Experts of a small language model.
Size: 13 layers, 51.2M parameters.
Experts: 112 GeGLU neurons an expert, 2 picks a token, a softmax router.
Training: 474M tokens, 7239 steps.
Below are experts of layer 10 (counted from 0) of a mixture-of-experts language model. Rows are named gate (a neuron's input weights, with its number), up (a neuron's input weights, with its number) and show model dimensions 0-191. Each number is 500 + 50 x the weight over its row's rms, rounded and kept within 0 to 999. Numbers have three digits each.
Before each expert's rows: a language model's description of what the expert responds to. This comes from a sample of Wikipedia text that the model never trained on.

# expert 0
Description: Nouns naming a work or its medium after the or this, usually subject of the next verb, such as episode, album, article, song.
gate0:560474467492531501513549427391460431483489475508444575539480451476516604520479492519409553433533518483562516421445487582502567509501423536463554515469522460505569520482447438410511530553462349465495553482540464507504479509592468522523472419510485554621508479518482528411413522434564456580516441478568470460515517507583524634529461545442492458515447535467529578466558503489549514548549584455460429520430510474485379519521517501586600540476472582471462460542504481563558487552558486493458486540630563449504598542514581482560450413550501475476509468506506536448588496462511491444
up0:566439474484489530534450434457417539445506438515447519547422479442544616476438488513491574578532491442523570466380527494447533515514465464528484480561546523469515564572444401476555493470545388431488547447633422559505530388506503548543511461503424509454454544485518555412551535488547473647536414458545455473535574499462528523556477532506480488506551527457446559493568497474495411544553589572564492612486489455515461511523537551549529518493564562520495530546471508495527411505609571585477437487551525548434464561500572458482478409497602490495517490461490515466423533497460491510

# expert 61
Description: Personal pronouns you, we, I, me, chiefly inside quoted song titles and speech, such as Why Don't We Get Drunk, you know.
gate0:493508518411553470503447520387458589422522539493484510465587545530489474499460528526445473451472492445466502505579489496386672477502500463543556420467499523524559501551413497510530439497430422461453561634517472477572496431450540446588522606544430465632572525521544536562559414367473520496487552508569468480485573453434465520426445515403489490503473519590514494509521488533518519487560550524480533520505403454543492489438490491486502581428490503536540455466410559520421453465530455480497462537581506493486593566539541501520450495496442586445467532459494464562474520504479498428
up0:548433487524542560452490581403430609470498479460558463495442559489462557509532521572503415567544473452570491426493464503462540486493418449527541519544460463494477458457375493558568488563413445412523476484481547600429481561495524502431505525477609561525565544432559464485435501607542547566529476492601487575465501418454500489521528412593514559501491532518525510532468465369510509468540572512540502426541502504443503511507466457489497459467503551459473495485574572540553526520466480549563504398597579550440557545572479531527503540460584612428481517456574528480478481468492407464

# expert 28
Description: Periods ending sentences, usually fused to the last word piece, such as Americas., votes., party., before a new line or sentence.
gate0:508531536614419421505420484487472504566515486471526434471525422555509359591605498468447337476422546544463596529530544558446443475447414620454496495510541481490473402480619434570554510471552547522472490528421533519547576559534503455502580504442482437477452478554517484468514494559548500549489468558517539438497463471554441479590487457434523511470440605496507492538461464562529516539533485485433559484564486498397506522466491467515534462522476543447572443483457450388477473465457490503405441517506492521607530484527533561478446465499501453497488544556410548466433487488563498474
up0:425448450482626491515534474511481484487521561538584440457563544444559534352498524492500519442545405521545518422562459510553476478554497446508404362456489459506567510430452504526449496503502473460575527577504535481494468465562482498444401483544487583528509454455475512523536536562549509472499509586418524562467512522510467474441616502409580494547577436535547482437553490616564467411565542475479492558443465455513489507637532511517536463466483546549504597483522450529468607569529468457505466431500524532430487614410521492535490509513495494500509576526564554546536495488481446595

# expert 37
Description: Plural endings and head nouns after the, his or their, such as efforts, fl-ights, arr-ests, members, areas, groups.
gate0:538534505497472508473506554431578510374514515533446526459433468446471553440553506499550550539430437519516525492549536491633508473547415520566475610423497533484496536521544590403495518454513530498457480451505477570469457558505554531480498504457499476497437499537589583551515557500575456490590419538429485482584529450542588463526540433532468506524445521483525492646531434449484498489443485563453481564535419481453551494427550442515422509550477551453538618467504401539490545524443514451478508597475538532460449457510583493481455462608520540555415488502514453514549404369537485559
up0:555408567517438524470474506460461571573400483478505502478458504536518490515403500519508385497512494591535494512566582480509436453488539578380516461598556491436470436496471473494566523481573511504566542404489481571460593414475504465548520544547633514483479534500475500488508556518556499454515555447446419585458578484518436581458537574535564509496606560601579454498484565511475475504530553452520550433459463437546444432493490470476517435464485539434434431445603397476601454503530463502412490432475522542485549450514432526404479543484464490497548513453443546484466478531526485553

# expert 14
Description: Commas ending introductory phrases and connectives opening a new clause, such as which, that, when, where, but, However.
gate0:428509544463525474510500510496482543467542506448509526466521480488568420517512558408569487538551433469525466518589471450533541510409481477462636515482453515527489513548420471562470486473568521436548562536460494431504578538406505556464490540560534538474598466461565566568561539498492448407471442501490518527456419489478450421539488450538544518477511553439545455690450505460508433503516496488414532526530495510600474531531537487537470499560514481514511475428607558459458578464540575436568477475412464521453444521574512412639564496436567434452560412460421502503465510541495518574
up0:465473505486517543530482393468585439426508507521479516452407495571482473483596481425607552557489423479490499451498408459557534489487560433477504454514533589494500472596474465582540489434588422553490534489419572405508512508428487517566475459534503550494567550414506474388562591562551508475547438491399602511518483440512462408469452499516529479451524533470555502576418484532584494463558470543510526519442454534531509473530596507560449565525480436461463461519526556528512509517533640402534523582517606515494511547529486450526571544509557496514566460411474571495514466419508492463

# expert 17
Description: Sentence-opening After, As, He, She, plus syllables inside Central European names with umlauts, such as Krzysz-to-f, K-ue-hnelt.
gate0:411403466454455496504536554628483494440480485556493441490479557465497515514439501422523501440416541529560520534550506534476548431502421532502557565496472505444449529516609426597527513495437454589411448534463489517465467524524564504491597546516506514521424506518535514565502471475536488506428573508546469521473526672491507453531652472541508442456564492513507548542394461456529549552540503446552539541571504569507546523417454472537471480514457525419500538458438589522474492511511446530420530528450555499512437523436572455567492407469504360443509448556542511508522504618461446521
up0:564418483452453490459597498462583465449361497556454501445484483486425523498487474433584388561477540497502455413450606538463459533512529530514539508437523591459475435433479617507488533510501500531614510515554448540436506455471430498448530504527442596507375611478443534552491585517531530512558518456542506505589452461453588464486465489398551553474451512493521531578512544466551517508475451561525465440481490469518447478422633550435435404520503501527526439524523464513499470492551407427437545526493426467441573593528510501548477476537511499485553561545500450547562486534516519462

# expert 32
Description: First capital letter or first piece of a person or place name, especially European names, e.g. K, G, St, Sir, San.
gate0:544448575477593521544525492548543459498521562528478511466457488458492574480459457476542480512484522434519359529581451467521572551453571432483495471501568556407503574529493505447582588449496607526489523529518528335485525451465478413459387480430505511499453458507570476576554428502518507570529508493453466509535553440484550467440473497499521489460512500569465483528484488355433475514518517522470452538473396526504507468582508395503536441621433534619502399510501467481503466526529506445572412528476502441552458545490600497397449545418470469444504545575475525515504458533505538534
up0:458496430541455533558490538559434494415551524511510478564534465521450440523559537539461486462514462604497656458632614497502465440449421528503567512466521546574513459472460548524481502490549453437513496572534502641397510571472522540463582493496490558524564486522487541530434528568524527465435510503558533523527606551430462529519564481539448593480492554490572505563479554527521490492480584472460523415499566535478466519442520495559515538412554487442477529485490457539377527559584496447543622621487455546461482380442441474459516528564507508490485529475525467465541552499453429506

# expert 12
Description: Nouns for people, roles or groups, often before a plural s or after his or the, such as director, friend, artist, collaborator.
gate0:470484562558590490452450636445506468488460417565537459434595471465433532524462489522455412471575494498440496647445520467547500505498521457505467432586443460422467571486562491553499474536499439604545440451507516508517590462489431403484569531517491503599490554470514497473432469366543559595524577564527467570492477476542412540534526549507491482492529449426490599489488504440426477478534548502469467570460585499514491545496468476483513574444374466467546444515522400436435522455465474523427528467396453444426465501492536457580500469487484504458494469506405513452513507510518452514
up0:482453416434472506502554385507574509478473533563476465504478475571417503537541532492369460438464531552476461501469376511533530513365492506575543431505576565464512478485499533442509472545535450529477467476431504554460439524479496533504507544450519516522514559508487440552498550478395490503401560473466503474553457480487470489531482492516630506431467574483465473530411545433479497453506571509512501629462518566441539477549525497543485488561590412527512423450500525452533583420475498526524463481557500536517430516453555664494443424510578423459480473589349447483500422507493492534

# expert 34
Description: Pipe separators between cells in wiki tables of statistics, election results, filmographies and standings, plus separator rows and ·.
gate0:492446588513574542537547493541622475536570441553544482381618480492447494516507486519443566389421545447535480518506469495497484524497434403516547525512504460584433442411587423572518556497656393413484580478508482445477469545515485475517468503551438530546518485518515555506511542411479471503422523533510473531604500547489563491488515474459482429543448467561469538575453505378604525573457515469515497494524486494537541483482561562491488467444483493430514524534485538461602544462464499412473545468418475519450430559536503451537498428489478483426541517472525443425454510440467616477
up0:545564481484430488434437578541524521496554402517404516420493502562527496555505589479532574525488514557573532533499526463523533436450495473481481480550413549466513493613523509521519412460405588442560517414429593423467493552465449571571406546559459486531421461482503543471483450609575430437517470421451587518528559415452431470618384498545378504538564589523500447468517495524503572491511515534502528495551516504449504519598540478570536497587503516516498545477543511427475503476496529565473525525521565471607522515436550524492589479462479414528481519439516504449496553539513479504

# expert 15
Description: Pipe separators after a name or team in sports and results tables, such as standings, squads and athletics results; also such, announced.
gate0:495549555488516388466459464549431414539547504497513454605462445544508553436463456389447438620557472475561503469465545465516544539546520610518456514475464493440545509503554456491471535529527645464457595503456501492447533553527445452448445503438470481479477370441438464553508594533406486505511455516569478560504528474509467527487408563528511468423452442476600478414462466474547492392494459532458542424460552579430445528523481426484564517538439528474551459530494541467514451491556508501481443523471429526516514480597518610496483503556521482519470506601560545384531481518563515434
up0:440557456458519438492366484543573469489567542436437556519392479589493547438551472578468520495423529509497616506467535490469535581342434555506587491506445537523572516519599461446527450451449607564455551464544472487458602459526487495421549465549489477490476529501440493474470472555515558513579529509449505492466558530454365417400571536525485433500546498441526455405498571564540572464526483432406561415494510537468441497458464470458491540509453476509468506522457505434486555517656520434530441512502503486451490496522468488485501434460552536538572516480509503479514452457500474516

# expert 8
Description: Loosely related pieces such as capital E/O, there, sea, Air, table pipes and mid-word fragments like Priv-y, Camou-flage.
gate0:541518494469536428477510493445509511459516500442544475475422539561535455505569572483558497488531573438500486472548494478528530501549481500499476497562558458482582432494566502549519526551566480514501445513619530587553475383465412586491539420472465498472463393409567438604411464479460534443476519577551512546454493530551519567434512619454452482474523464469457520488513467494420479478524561322457452485459558408467583507450474573490519455536520568492493477455527535369479527472603499458535560454565515411510504482488588569490539523437492472506478531542575473457534508581550604532
up0:510478492481467577466483507498455440511488467377508546485541482463491551413520420569522539502369575438535482405460510455514474557466487513570538460384483542508592436493397453428490540471497519548421476574504530521473543482489586534494490474508511590560475579423499447500433539444601546515537584459532546531492430512563523474603497474615541562493499521527579525592506505543529522425395492529505476528574520424465537483583495460446474507603438377452461484522445425563493442599484496587558569507495519439529583549489513431485470535561524472520527552513461430497502504501497527561